From a checkpoint of a small mixture-of-experts model trained on Wikipedia.
Experts: 80 experts in each of 8 layers, 64 SwiGLU neurons an expert, 2 picks a token, a softmax router.
Below are experts of layer 3 (counted from 0) of a mixture-of-experts language model. Rows are named router (the router's row for the expert), gate (a neuron's input weights, with its number), up (a neuron's input weights, with its number) and show model dimensions 64-127. Each number is 500 + 40 x the weight over its row's rms, rounded and kept within 0 to 999. Numbers have three digits each.
Before each expert's rows: a language model's description of what the expert responds to. This comes from a sample of Wikipedia text that the model never trained on.

# expert 54
Mainly as after known, served, such, also became, called, named, when, with, be.
router:566505490511524447530442471473513500455533577466529425473491524509611553484503409535484459459603534432502485541547555531533560513522472511537497473484466544523416452513527397547491521470511443
gate0:488530442586502511585452459471498527539569504466488449524461462493528427486537531512527501464459501478424520492497427506444549469427458544518565515560582471494487488550476483529502480556580484
up0:527482473515503478538485477485499493507445530570430386526517446510449535406516497481569610475585490483561467527476523489503469432509490497486526444525536517572509472420532500484547442510533476
gate1:553468534566485442522434515444499471521516471420430467526479517495532523562467469566500465431470514439524439502507414451526584528463486482571486492485516474539501459477513539498518428562583542
up1:474561515519549502494484507512578486447425462458538505466510543452515494530588556466451519487531437487544585509445490540477484475450555470544473491483527465546499545504491521435484503528484555
gate2:508438482503539541479500473480536474498491446563564472527506551437562502373484573449507467486537495502505494473596524468467442424492496498471482505580494447472491489464535513531484450530499507
up2:463490529569401538506488520517503489401479484473552425445506549484495438394501546466505431452582478495552501512545476490474501493467461514541499475495523461514529499443544573449559464541481517

# expert 45
Mixed pieces, often the first token of a table cell or date, like 18 in 18 June, 19, Sir, plus for, of, in.
router:466510477537560448546451444451522542444555552452497448516453554442553538461510484496473449451540522463486456545547535550548537454553447552507493445501446530514506445498552461554502540521456526
gate0:519535470534512546508427428495509504530453472510488514540540491454430498526510467534485441543510508529513460459508523550488448501534483503542478459484563591495499511485445562518504493509500590
up0:507438491483533519588479476500516523534531471574523528488536443470506517516464477530575501480535441508435510454484442453502423437466486523499533474553413517489545479614518495519513504436463437
gate1:482462503494474495489440565531568519425495542522468440589488453416625504444490516550477431456540560499504457408485583487445554519575497483484581478484443522527446469425471535480515501521496522
up1:565511537543529537481437424496503572539506535465485453539440374519515465484568513449483511533463501473507428463552452528519559455529535463498480495504558482469475503507433448542473612524476531
gate2:492535472465466462574450459489427544492519491494501565556460503495474502430465458434555558444502545520452497509438463583527534534450460506511487498473469469525466557511500531496496457476513526
up2:490512424565519512433424596478575522473507496468529445488486506532537433514523536509494420497504561523565481529516494409485502581558464507563475501482518526485542558465497541514522441533521538

# expert 20
Scattered pieces like sing(le), En, orn, O, Th and It at word starts, often in lists, tables and sports results.
router:464508474538556443549448444449522542445553554456497447524454553442553533453507484496473443447536512463487452546547534550545535450549452549507491449503446527517501446501547453554503544524455529
gate0:535569427536506527439448517502499468486559475517503563467526469562537497485545513489455486501511513462417504477534473578498504570553414462540565517473507510551445489539486541494439514491413452
up0:565453461485492530459482448503513599483472493569534454496497507499584579500511527455491444454451524504515524500402565500493514531486434477531516531477445434493529502446524534508506463474540500
gate1:573481482491465520522470426572501501516545433439458554482530563467531463472459514521567431472475544409545496557476508552498506468486530507519473501529565553453459496519462553532454509447454486
up1:493501508515464415466585532461572504450485473482560478462466466420464562447448519512617545525509487506464516396521543497537477527531473526435564489448494511499534515493486486522536583496497469
gate2:566485599463546444451494487476470520485536413508427489547426534479486555506472535531438456544491518532438488492520539584550452485488500518448503522544510461515523490545487454568435518497489488
up2:469449549480531441545566535467504476543454459515472460447439462437571526517521465463542530556559463526465467447459582462555450518506599511469445465545494496460478500506483512490477496458518423

# expert 59
Space-ending final pieces of words such as ad, ar, ong, ain, o (Head, produc-er, Vide-o), plus the prefix un in units, unanimous.
router:495449500490508474517432476462522579511503546484467485511485516501539506473445467550445465461579522462557458568519502606593471473542433530480513475485460574501473490413477534517523501569416599
gate0:506518466548553435485481555521457524428494529461463491522438539448485460463501481506489470542421484471497458499465501538531411506469558498527425484444530553484461514502488498556461449494502558
up0:532566455501533468493516490423506506445530466538488561481523443485496526542468509517528523539477495516462481526594547535480505502513528542517460487571459525486579437530564497502457425450523496
gate1:483513470439533497442497570439456499487428450484469530544532469501560481496511516498454441483476501475553487544509519557443515522472516478513520445529415499509532542433535454449529414455468567
up1:466590524506501522517462462523528598518483481462553593529509494483479501460501533499539484443517480549521473455489474394540509444557489462491493453514520417469505495466503537562561476539470501
gate2:500501462525495481500522610496514529456517535458537465439476541469489555446524497452518548467406491489474471544506489479518463527446512468568471488438409536513525481523546472500524458503490536
up2:526509416566500466524478474502545473472570504434560589541495465492494458538489453455506489553519519518526493495529495480517525559453544462561555442505563551417541535491506491526492568521481518

# expert 40
Auxiliary and linking verbs after subjects (was, is, were, has, had) plus adverbs and -ly endings like recently, also, very.
router:498446528505503496503469472435508524469542539457553469480435558491511538497468459455460428483481438474539451529541476595572543416599414516517497524501475506487488430484527457573465493519523506
gate0:481516485441467451576516460472539490452452452545523489493521462520550467397497502441429490467465511484558499570484553431621522444552491499536456470505510524471480551523520556489493463575506495
up0:563580494502496518461436518538494586500487524489452525564550512509448496515493486509493462533463497473509512420472401527502534483520480556493501490497456499573525497507496484437554463468463507
gate1:514567556564545485499472524466497451447485496547460502414567450558459534488498477472530609533566476524523469461533529483553545467511523470510556519440503501460431478522497481484497425468487513
up1:528545452502487500519476499559437514529555538496535533413495549436450486440436578483473487485488470519447540495504482539474471489499585503479541465526538524511562492450520508591532510578469451
gate2:485423461532426478519502511475468493501563555524466491551476466482515528532464525416457450442519516480516496500486531469430476484543485509439484540504425516461529514507501425461491550473532498
up2:492464432489482442518458581480557529465453539518506522470584418504474427589520474499440544478503469540454537452532501497512503450485487462407515486504505500505536514476475520548498492497456567

# expert 51
Broad mix of newlines, table pipes, capital letters and word endings, such as old in sold, ic in Robic, numbers like 50, 60.
router:462506472532553444551449442452518545442547552454496449520446550442550535455505483493475446447532512464485452546547542552552534456553448552512494443502445532518499445499549456550506544523454526
gate0:473484512549521510498518461530509498434486525453507466521605486511492448530518574531500450530490465555527437541485531570519503536476495507583494392514542465511536505490516498556446529441524521
up0:514459490499466542501530523461475486509481499488523462588484563509443477484574449521489510452492478537521457495477482492519631530554472541478487570440498435478499479528400454507511528476457509
gate1:545436479443448484482508489511464485454443469509507483475540537490513460531516509548439478469478523534547503537495458403481534495543471508518428529481425459483509458475484473555498538531505509
up1:496475504434474475551592475500517529592497414520529470547499467488440518494549511537536448499545525485489492551506508478542537556502479508441482472450495532454501486456481578505474448526488522
gate2:438500522478597490558482525454471495424482470448528502531418461514453517533544448506475510487497496422485477510497526509499491476452572511553462489411395525558549447475496516464464494544483557
up2:511449421476442478439518516541460453468542489558521502541481501482512485533560572470504526478505482479451490477493449514493470483519518496561522550476438507501445548564432546593496524503516595

# expert 32
Past-tense and participle endings ed, ing, ated and whole verbs after was or he, e.g. adopted, establishing, served.
router:437485542494494467553490459458495512495495605480476429473479551467528516506499526504492495494578489495460488551572519515527498463493427582462468489518470531507548483478557491508505499477439583
gate0:487515559512537546443477495438498470464531479545457550560506456508475459533484485482441442490494460516458515507479492507413532550538511570489522489502492469567551524521512514474505503589608509
up0:496508591563529511462401502464441493494491433571463593532505485532438498457513487541462477546425496480415473462460515488484473528518455481477509449497442544468551471506554530504492522568517453
gate1:449510531554514543462506533529535500519504432478469484479464537536564442509556406541547542441554557489454581493588568482519543449533455498456577444450518493510542537504510483500507476488527603
up1:502511554526493442444499585485526538539458472448478501406429538468557471502543495512521529435525451547531479490556513475498532423482469420456469510520540515441552540558607492530518429511545548
gate2:463524529494490449495511543556482578573497477535530561521545510538505501466515550505527464453493476469464459449532478574452536532541516500524420537572518526478521483499446482583494505515510575
up2:588597582501538562538496507517445519469521575464527512481535477540525483483502567477444508465436478469574531550500484536548436592484515500523510485511566504587451427537534516536485467532470492

# expert 28
Two-digit number pieces in tables, statistics, coordinates, scores and dates, e.g. 45 in 454, 52′55″, 50.41, March 21.
router:484483462505520419543492435488487488445498510436499406527494556433522557466487479494529443431491461466498450532532528554485450492578498513514467492499463547457554477447557491499510519499495498
gate0:502471489492511419494439526484503443499522493453543407506466489392530485496512503464543531480515604489551509580508499482499507539474489470559478465470447620507442438497551458549479515535447484
up0:501476511571579511555499489522519493492502552464539578544507454511511561467492502479535471455467569575465484494496569529454493491492525498466492509552453501478474478508410410512491501544454461
gate1:546513440485477523469529534559534514495436473493543552472585452471526435467543542595456576501474503473431587469425481496540460549515522427512502514486459528521547517469478558568528519531481505
up1:457457490522501480485566460429493537481498537463530496525509502557511516595489489481481458575556485497454511485535462572510481504487506513493489455437485471410499455583473442368419500450454467
gate2:576516471444559459382547500459490484532538503524536491537478546528469502454508527543484502517538539449495540527486502519524494524550500521573490435479434422549475468465493473557597491476493475
up2:488541418431531475457444550464571459541529526500473470474476469485531454522538566496473501460514502456478589573507515487504515492418483581491510443497476433496439484504435495484524514501459475

# expert 9
Final pieces of foreign or unusual names, mostly vowel endings like a, i, o, ia, ina, as in Côte, Alvania, Vuk.
router:518504540454528446479463459473487563505513508445510462550486545482555550512543532464428439478558484425516466493502496523541601448525482518492547493490433559580548440463531492550521542513457518
gate0:467455542513481442514542546455518514481488462454527539479544524459536477484511482528578476420484503527454484492553485458550472458520530541515490472493543505533475479499454493511521569503445558
up0:483498542570445442446496474487462490449481541476464506548531524479484452507477448460451507503595474500542555436514554497466512548484518576534573460475586533487395504471467537549505531495462500
gate1:504527501538528404497499469481529466474554458499482481465455492538441503472485388551531550506503519559506511524565536528491523462501470449524520499502421572521476415519518511432547521550431518
up1:490450535540592443538497536524506405478547551515484525453430445560471538555514526470526556512461597553499535456505483463505484459529566530532469494494417439531466482438523485506445484474448457
gate2:469458453512471510508476530489464504531484496536577455553557458562484440482531503502445478517527460504499591558511549439463511570489470475515488497570481485418419530456567473495477487408511550
up2:527511574568530448455528555410537520553525484558594534535523507573430486512554464514453487522508517483511470538527618545488519553476498428487459496489546516496485453446531543504464553422516469

# expert 21
Short letter pairs like ap, ou, ay inside words, and accented or non-Latin bytes in pinyin, Chinese, Japanese or Thai text.
router:482521518493569477518424448474516502456495554518492433533473515519529512463528435553458511434533548464454392505491520550522501461491480507543494530465491461535487482415552455563529578539506535
gate0:484546435549582581497559456475440514464517432526546477494483542498560507485484430443527466562546558491437524517498498505451499456508492548510591459451465399563565515483440464512474529447521467
up0:453537525463546467478488487468492516528499452557549515480508490486487515516543533400520470545472505477506538526505513478487433500534532400529534506537538515463482499512493527459546518534506461
gate1:552497519476466475441486491503531586494473492495444561501434512467581517567555470501491442490552454489496489488543457529580461514538463460476484507494561493502532565477484484542511585520534495
up1:536386579539562554510563512483513541473528570492555478485516538458529487483528498493509487553495515528438551561475565494539546547515482532550469452562516479449446575534492516486410556453477494
gate2:532512490539562449470500469458502480438531478478477518564511501510448478548476557534506542466508517498512605477547484475555461448566484504444576485557507485514568434406435472513538539517507437
up2:521503537527481474546517555474485530572488491495569536573540486509493545424504436542475482453522475568453486559500541502486473529502440495509422527531475453476553483540596546521470490457528482

# expert 38
Syllables an, on, en, Mar, man inside place and person names and nationality words, e.g. Boston, Maryland, women, Belgian.
router:506480444531546444513465492495483534480471560431470502521464540426543504505542517509490433401520563496521477508497517565534486460507479483492533458478480513477547445559583496565476528453446477
gate0:533408505473492441481519551579511517423520505479492557502458483539462524466500515469482504517528408475514455526570572477506483482426459536506476466415500522503479503508525561424434479524482502
up0:486453483518493561508484469465485460499510498515398567487456442512476530531482485544519494517555554551505435495507544556427473542450454494503531514518455477535538574457498560526548465515503501
gate1:538497447458528558538541518469539532431443521509517452508548549513510418498466511484494426529489480471470511551447558531426430463526477509543539451497516551516530486512566436491471560513456491
up1:550546508472550585507531517498536506499517491495527544483472544507490427550526511507576446490457460504416480529521407542456475427517477487494508507482477517472477525474489512392487537520536481
gate2:485567440515492441492472449498540479533424521484529505525500526563512516516562454506473460440479489550486458498514523620537490495505470465487515491457589547578526458475525553532530492560492527
up2:513556454545487514477532477512558434522521555475405452543557568519477480443527487579501538519495579534445464511544533506598449477535585460493491466453539475465497440539495506472444522546448467

# expert 23
Single vowels and short letter pieces inside words, often in foreign names and transliterations, like Kazakhstan, Ishaq, Rakovlje, Infraorder.
router:411432570484588499477403482461448513491587504465458496492444510505514549512493487548493476396541512497484452549520502591474530473545438544431491466456460516492460490507513476523473486449444521
gate0:521483495455521402533481504459500532512431512538501515519528511568499420570494530579459469558433535474471511417530522505462452455526465489503454534532501541491494462514512481453546474476460522
up0:490561520522514490544556479445434415534513522460506545417421473529493504436470442547499442478514574515514516498516502443581494603546488478530495481480492474477513460554439466494457457493515510
gate1:472505511449504534526571519477528553469433416481528513521489601539482492533530471498473476492488530557488438467454495461455489471535480453536521538525582529542547432423494479587471502496440477
up1:561410532489545540567530430477552527489577447522493487499493590511498464577529518475511499504483511467519506521458432425508530528567501457493527527593499522527528506539468539546501443496458458
gate2:511539585455457435515476513489539499534533459464462491464481474456554548532477497439555572488532503563527472530494540516604475463565479542477493498556520496526482499559462576526507544480531525
up2:545484511483479482502441602530587499542491546414487553504466482574469495429545503567551480567499506490496564471508502555497552556575492524544533579469498440451482474423497449473491453467495502

# expert 36
Last letters completing words after a consonant, such as m in cm or pm, h in Rahman, ed, er, om, ity.
router:460487502498509495497460469508427527485476565421491481503462535466504533490482472483465477463576527429464464506497545519513535496524498515477526452554440552531575471438493484493435519449460535
gate0:515506522496413480482446475462473600478521449477489522451510485513480454571576538535474546504507539454511429496491415503492533519499511503523422512471469451493529495442492524567470516497465516
up0:523549514494492473485478577458479467490482560486519462466467516520425524467449423550567536445370399470492494487468552535525527441467514578467486496507516490485535466486482464550502461474465499
gate1:463498451500505524475398455502503537480534490451562478486540522370462475544473500554509562547519538522493471463467495552544472495530504463541409549512537579514497472539511566508454553475424490
up1:482486431519512519466503517504488527473455475465470479509478475367525417533584463583498477510542557454464568487493526477472407464497510517482484475489479542500539528499516547505466574465479462
gate2:490549464532554522460453470443536522536477435467534473514466533412443528479553465454566607526483507534508494515536527508587504412521491531514512489410544493432536482447458533497552472511509480
up2:522484517456517467452443548498555509529500507435522544542544467517428513538462544537531528473492531521522574526529490483500508474584495484472566504399559431463468493512533448452562544503537548